python train.py --n_layer=8 --d_model=256 --n_experts=16 --experts_per_token=1 --d_expert=624 --d_shared_expert=0 --activation="tanh_gelu" --moe_layers=[1, 2, 3, 4, 5, 6, 7] --router_score="softmax" --normalize_top_k=false --routed_scale=4.0 --balance_loss=0.00218 --balance_bias=true --init_std_router=0.00983 --lr_router=0.000424 --vocab_size=23349 --norm="rmsnorm" --norm_eps=1e-05 --tie_embeddings="early" --optimizer="muon_variant" --lr=0.0123 --beta1=0.93 --batch_tokens=65536 --seq_len=1024 --train_tokens=406900000 --steps=6209 --dataset="wikipedia_en"
Below are experts of layer 2 (counted from 0) of a mixture-of-experts language model. Rows are named router (the router's row for the expert), down (a neuron's output weights, with its number) and show model dimensions 0-255. Each number is 500 + 25 x the weight over its row's rms, rounded and kept within 0 to 999. Numbers have three digits each.
Before each expert's rows: "comes before" lists some tokens at least twice as common just after its tokens as in all text. This comes from a sample of Wikipedia text that the model never trained on. Tokens count by the router's weight.

# expert 11
comes before: " and", " of", " in", " by", " to", "\""
router:480504451514476465521443571514529557510550497470492494488525463510494471512512485534502480501524494481515459503445458469503494479510484562472500474481496456491513532487523473543478476516502531512518521507508496503504551478511511474534512486522486507506538494516523490497459514526520539510485456478523474483502527496506529530549502463496490499517483511498479451518473494487509484506511505474469514488521484516541501532528456489508522511484521465538457532475461465476526506506487552499482531501528479483453505486504512485499518500442531489454511527475488508508476518532456492525465474531531512478488492499535485529517468489501513489512497530490467461515518499524500490522528465521495519561515469501477521477443497460514538508483517500520485522498458503530540484491510465
down6:512456549487516537486461484501524490506501480483505437491459519525452547524487510491549462540495515493524495470512526494506484486475524505458483490505496504534518490479463505518500535534502501521484502462499470530471518497523510517457504521547528503521494505517468496473489488523499490499479490475475485529463497490495510503559494510489487487497515523557440518507517461518493536496504514469521485469511482475499472507460510514519515497524491524494531494501512497523522471493465481464552508529485502525522505500490465443473513478513473514499461492511483556519500498493536506511442508542525520431444491493497501484471539513489509510520547496480486503487437490486518524513532453552522523446458512500462507507499486550482546469471476499504483489523531478496505504533484474
down7:529527502503516498501485469518475470487511530502529508482521474501475488518527491544518492417474467500512531453530511495493449477534466456474512514503525480507450468496484536548521507526486491506543457491515506489524500489502522481491506511486539486463543533492538565484511525538497512498539523495554478503515518517510493501502524543530512496504500468476489491486524548473508475507515502470475512511454514493477516512533517526517512503548469470491515507527475513488500541560526478511523510508467545476512526536497507503512482508466496496515504507539558526514507488565483505483503514552580483538472502480437500512521499537510518515493513532527479507541473491483483529489485478506488491533506508513488428499503514475519488478488530526476497481492491493499482508495490469
down8:503508507535503517507495504485456456505472464510537507508461461497520489481475475488557496503502511467462506539498465504494520481484472545517497470503478507555485449473500529533544511525539492500484508480477522526511467461514490536481490493499540488474459520515499479488483454492527524483469501518491487512471478493495454492488506508474466458495541506486500430514475500544509471500481501507508449519461514504455499489536471457487497484517487512488486507477508521525454499496507529517467540477529525527505515512485520515460459491523500508493490486487536510466505540492496499470507483485512507564509508468534487494455478520562533492505475477482495509545494511456479560521456520492521507490482509513515525512485467466437511491573492491517515527469489497467498517516463522
down9:530500486503483479502531443488496548482523481514471517483521522485523506506471506504524545513524511562503485490489491478486488541438508481514465524509502512513473531538510530508462483506482469515498532510528484483471517452501558488472520475515480504496496506474497487473523456490505517491450512496444475521544486508500500538494482501515534506467492518505462506516496544456477513530486494497537535543508500486503473499504492497489453524432509468550517477511492499541512488509563540518463476469501515511520516489500515482507502501492535502538509498492492498534493443561504516487474487453520509521514557454518502526452529547523508495478502513462476451507523463504488536552524498515507491510475494506486506553492491468503483494530535540520484509489483528509515495494537523
down10:498520464460484478491429445537489507510514498499516516477485437506474539502479546513528543516487521496512530502520472549499517500533523483509501487493514541519474516494539502460492473500486487520504496503533475533511495526452516508497522501488511529529517513475465505462498501480444530474498464490483518500507516519487493480530489474508452518455485427530453498520508483486519493516501517532511500504526476514441504524514496486502472490487510520439481521491505455442504462548529496494514502510530470496502521475535483496470497508499534498473492497522482502460508508461487456514499433506506484480513476521477508506514476505475494464493501526505480459455515524545494489462502493535501503501481492517488493438515545533491485452549535498522459524553503493513485526504489502
down11:524464491483534583483488487505479527505519495496500520509484535502482474514472516521513443440543482519488499487531479475516484466480481447507481490489532478539437488552481491518471516544509441517500439476478520497451469507467521521508510472503523520476495495472489456498519535439507498517503487501465476536502475473504493505456487483532521495501474495471488512507533465516496538540532495533480510493516474517523509486446471525493541478478471495509546500520501521504494526475506507476476471498557508501515513514476446554495478497493454497524517524510494497477498474509507490527543511532470471497517526522516458527493531507484501483490530487507521527495508475498495462495514498498473495555496530475516566505494492536543509473493537498520526526490492488526490504497495512
down12:533538502505529530504502477463459502506473535482472471523518524474508499524482507524476495454453492509489488528485495548505542507506452453530528452489494461507505484518528542519520515485522546543479525475515497506517519504508524519485533515519507497472484469502480463524531490496502491467480488442496499493475488501482508500494499493514489494550529541531446502524489481502474506527489517515490484539487481503507502436472505537471544492496505511485507504469489547510530517522535537524546481480489502468502553480470518503483489518456524470514455453501544484489491534504470524512507516500474478528472533450498465524515505494494479499521481525476497504467523472466530522545483520511491517495523545435490504450483517525541500507481500490499498569472514462526469513518466515

# expert 14
comes before: " the", " be", " to", " a", " have", " he"
router:490454532475478510549492511483510481481479510484480449568488524482519505491491526498484503522489484525540544488522540468497480514514489471497491535507462493506522463481526559455546541501486478526540502522497464515506500470514513508487488519533502549507494483489481562467511515459510501503525510518514467514488488567469521475497478520491523507550543512522532508506507506502521480503508483485542506472501475540512503489545498485558479449532486509514536459495528504532512475513482508502491486510518498477510513532503507539501466504519514476486547546473494477499518541497474489512487509459478480502478492488462486510482519488504456552497521488518486514460462497453489546482480515474522480441522507516515527479564528539513516490521502537466466500534496512466498512525507478
down14:490517523508527505493518487475497507464537482470487501501451489565492478499545489447495515499506474499517507496504513491518509508446494500501482466472497521461512505541483518483470476455509523491478482512508489505505499489554510527521501590506490534479528438510517520493546506539517478541530461500538495534462488507492512473475495509524478433527555477507501505469525492463544488523482515511516508515534497459487511493535511511504499474486495488545468483464520467503473478489540432486467489521502470488464533485486468520525472492521517462514478516511540463558471484499522460521514476492491521492507517491507522480516540534448543499500524500537522500518535492476504469499499503511545507480496475494511468494467514452514505507491512477502487454480523525468488525470500512
down15:506477461504488516488485499522494512549482474528501515488539486483498519465503478476494472464528533469519508480510484461517515473556499493457470500497483472495466518529500528525480500490494492493523470488478521510508523520501519500524515511482479568495468475486480514499502529502513475510535500514496531475512494463509494471558496517513493519511502513515516516471538534488518500500517525527518498533543531486477465472541464547507503507488520552522520479541512512509563473500521558503516486538467489466494493492515496510471483512485527515488478483469508499491511470495493479470535499519465507519436474452473521567488517494512420527458482475455497536458522488478483506513457517540463476475460467532508492515524500448517503544496514509489534527451490494547522508480496489
down16:485510514481464490508466502444495559482464504527505545459498471494485479497492504526496458480508514506490498470492508505475489487523498465484459499537518501509499537488479505544479542509515507502484487508499518493505468473495496474538509493532513515537513505503456490527454463487519539485476466470533506532538506456531485520539441510462487516444518512512494510496462473517532496510478531481523464498458479537522493500531529498496497498477492478517500477484482491490509492527522489481502508483474547480520495499519493485490546517505516479461476530491531539488471507498500511463519484541471504458475509521513477519481481434565511492456472535540507480535510496466457545512551517492485499537482503493523495495497477471532486484508463521452479525550453481525496489447459468
down17:525465472481539458456481486529547484524559502484489476535484518521506491509466475474512515513469458490504488506521478512476525474466472499466543487490531483524488482522520501524490477483504520521485482429503513516493506497510518495481483519553479469509466504483502503514481490515492548476526500499457475513518477498500520442532500469519472532492447466496489513516504488459505555522494545486531463461500493538473488504520500528491508504524562450512515509510460501482532474523496487455462503467561512486508490541502499502486524515449513563516516526501499530490484500536497490499468476484489497538531472469503520532505521452507466538483469524508506524476477501491472455501519525536478507556513525486521505486523510520475473520484506483503535485517523513538466524487477473
down18:500518494534513489496484545519460507503490531454503526519489503479500487484511522461550469538489509495536527517477482477461531523511525468498521475534473551498518521503505503469494519484487483499534544508506477521505492497506517481483474507507512519503479482477463482504510488553500518506500514446526473504496510470533554497494515515526507528529536518510518476465524511489498516486524541481489495526484534529492541487543477512488491523471444519494467473461542520485483488451486506517478494527543486528516522486498528525534469499522514513532549478514542517536541520536473526475523529495494525517478463458496513499459465495506544491462522467451474532487494535492532528447501502487499522464494539498497482472474528542472482463547512512480516514503517569513501505528452541
down19:483433488520492500547441527466487452483522502451489527477542499464497490506466487473458460508526437505479489516499521501503490551519487491521471511489469484475512494523529483508492524561493449537519463531516537474501522513533533449508483509471517500501477495534495494505508489520505503502495477499460492441495543463490485491510504471484523515507504480480492534504511469523489493508462517507522504512532533516484552506551497461511475479450547486508476488521466535511489514511518473513490495496510534474542502485492510537438521471509536517486502473503481448514525512506535475463481466446532551494484532475494516476541497479472525492478505466513524505520494503513475516512515526485512509504525524507491482507501517528551503484467509523520496447516481533544515507519518497
down20:466502438486514446524540514468485487496469502482506537466464511493518467544509511495488498489536463545448521478486534497525486507472552452485459556518526531484529507470487478511488516491483497484465489525490496460428504503498499491562535486490467466476546507507524514454509513494520498463487483532464458512489520493514497539467503488490499483461528540442485483474468505467503519506487530512501516460499522498469517489504456496502481533513542458492488516483508514505544509548499444531470472510519474501493542505514441488541518532511504513485529473508489505482477479500473494457494506538519505473506511508502470531500528494509515502481500507507469460502487557503501507518485492518497465487519547504517512496468493485487493528498498507473551513520483540529528508476497499

# expert 4
comes before: " the", " a", " his", " an", " their", " its"
router:502480483485508519547526476472527505455452530528489522490506543489482497515474538476516511484482446554507534470542539528483527518516510446473492502481489522517492482491547533474543542514479497486502500476517491463505487467529507499487507487489496489495486473488494507512475512505503528519517478499475540513512471517530527519460498531489487474516534471520500439467499498530433448513513522487482466491487485460505536466522486518528480470515464484484526473525515517524462508475490498514524481469458514523487481464491490498511426507529483451476520460474513527499525520507476508451545467479477500485509485471499538520489495482526481510550514490499535541490459501534459492512527494468494518515503502502493546531470529524500502492479467519499508503536464510464472503497549534
down6:478509500482533480502507462523445519519551482469498548491506471525464508455501494515562485493505500484503533482498457485525480494492498450533519518477532560453469526517463479467477516506491504502516470493565483492517448535465460494498481459445495530456515496500440503519512487479476513476521528511504518486509486534497486510510499527506477469487507527456494527498481459506488521517486498507475540483500552533492491493501474517490515520468540502450504491500550527526518523515528457511508492566511497537488522522465467484514485508507470508517542500516503520494504459493538498498504492530541473564495532520513525477512509533481485510523564500484504512490444492492486492493482493491508454485513509495499501505484497536477460514500489480473487496461487443525495515516480509
down7:473521517561470535533559521495517530472514501438516488478546528480511492489481519481482511477524484488492532459507513526503464487522469535488531510553511520425520481481497496500481473540454498496477502497489499497528511516490498472496495497473483499544515484514520478507531469513518491524489537483515521520495530498554462499461520533524524521544510482476475494495493506477525526499512515499487567481515474506486501490509539516491451464524492465536449497541510505492492466531474508477504500541541514459527496492525481437515484487466468503524500481505492482511494515480519558489473515542508519464470490478530497516534527542549517534515493478521498505476511539499493479447517455482505480495506507511568490527525500504529476480474479478488489496522456478511496488490509476
down8:488497540498536475493464482513501501524471513552463487504475491462480504443504513470508490552472449534477490498518533503541533463497507519507444469485486470515466516463497512451516518526496481517492500457549564467501497510554499514464509458488488526467491539465508509541507555494545471501536515475506490483542498489503450504510518476493474533486494503494550478507506506502503475503459526514481545504486497514495538471556452463534540505490493487540505495499484481522539514485496535467485479495460488519500543481525486502516471503524467514480473475493526478495512506486497502499495506487504528503520488520500478481525489500480532505509512518513541464501483468502510476504445511504565493485527496482521525496514515451535496491498485532470460484485517504517462505506525436
down9:500514537483530448509493448486496536514488492471522504500443504479512470522454505482475497463499490524482499483497526513445485504515502499488528469531492471508549468482493464496453535486434449500490478524508482529475526503470517517491494484519468517542492496548527464501512512513515477491520498480476493494514497492523519516506522504503476516529516505485511522491523502544495462495492474479499492538504494482416554511494523524526518514497500504455506520532531529519473497456522498507460454459504556500511516524487521500511495482512523498505456510483517484506527512473461503521508497501498475536448496500498528506465484478461468523508463480513494519503481528531463516517527505505457435509577475490528489481518538461492487523476506513506523537536529460520490481507559508
down10:474515531489514506528558527477538551446500465496532542496515497504501509502474493526477499512482496465453540481514521472504512496554528471546478560493485539500529498523483496526529509467516467464482473566512491511492531498540487526493506515519478464503507483483499501563509485511495519497475493535536487475496537484500520504519478500477488521542505491526486494522457518499558531478517507502506494452494513451500506497494505462507457485500477480501451516480529495482464483517494532509461487509511469440532491502507537508487479450552498468449493472491528493535514513498487519498512479492505481501509487485505492499516463514499490501500449462440490580464498481483495536496476513507486538470499492443524483497527539482465539487498484489506500504498506489490500474482492534
down11:501515509465494492498510513512551480461480537520500493467496456510509477505522532462526520480501456515472480512487495483543550498474494525481492498465513545505464518503530509477552475522471511475489511513453468506506505475515484498496504442533472509538511519518459511528494491491520455461458459469470481491500498488510499523491499525536474508527492499517502529494478473476485503528433455516454535533489484476508497510493479523442473491478514521513478504522536506492486543489483499482509492524464477510510511515438470531515479461484490493501495519517544529498579470514546493495530505480544531522464494511534511488485482472520509458540537533521528486469491491481512532533491478467527483526504497529493503543516536482465524497524488506489532532472480498485471506445478478
down12:443486514538505510513504474522499508553523544506460505547510490511514504510498453493524511487492481532498485459507458510487482491465500480533495510532492473532476486511523508535498514460488546511520520504509559484480508469447576513525507466489488490521486475517507461482489550490493504516462474536509478534517539480504529494467486446519505526525501492481480538525546496490504466496510543452517491468507527481511445510480513496492452505484490476496494470502551459504477481476472537530483517495492525503522497518468475524528526470476551520478513489495516531523485505503495457475520495530467513494536471492540515492515525500496486496558528492506482502516527474445518483489481461511485490475507512509433508483458458481546483489515524505484526513509501488532496458533484520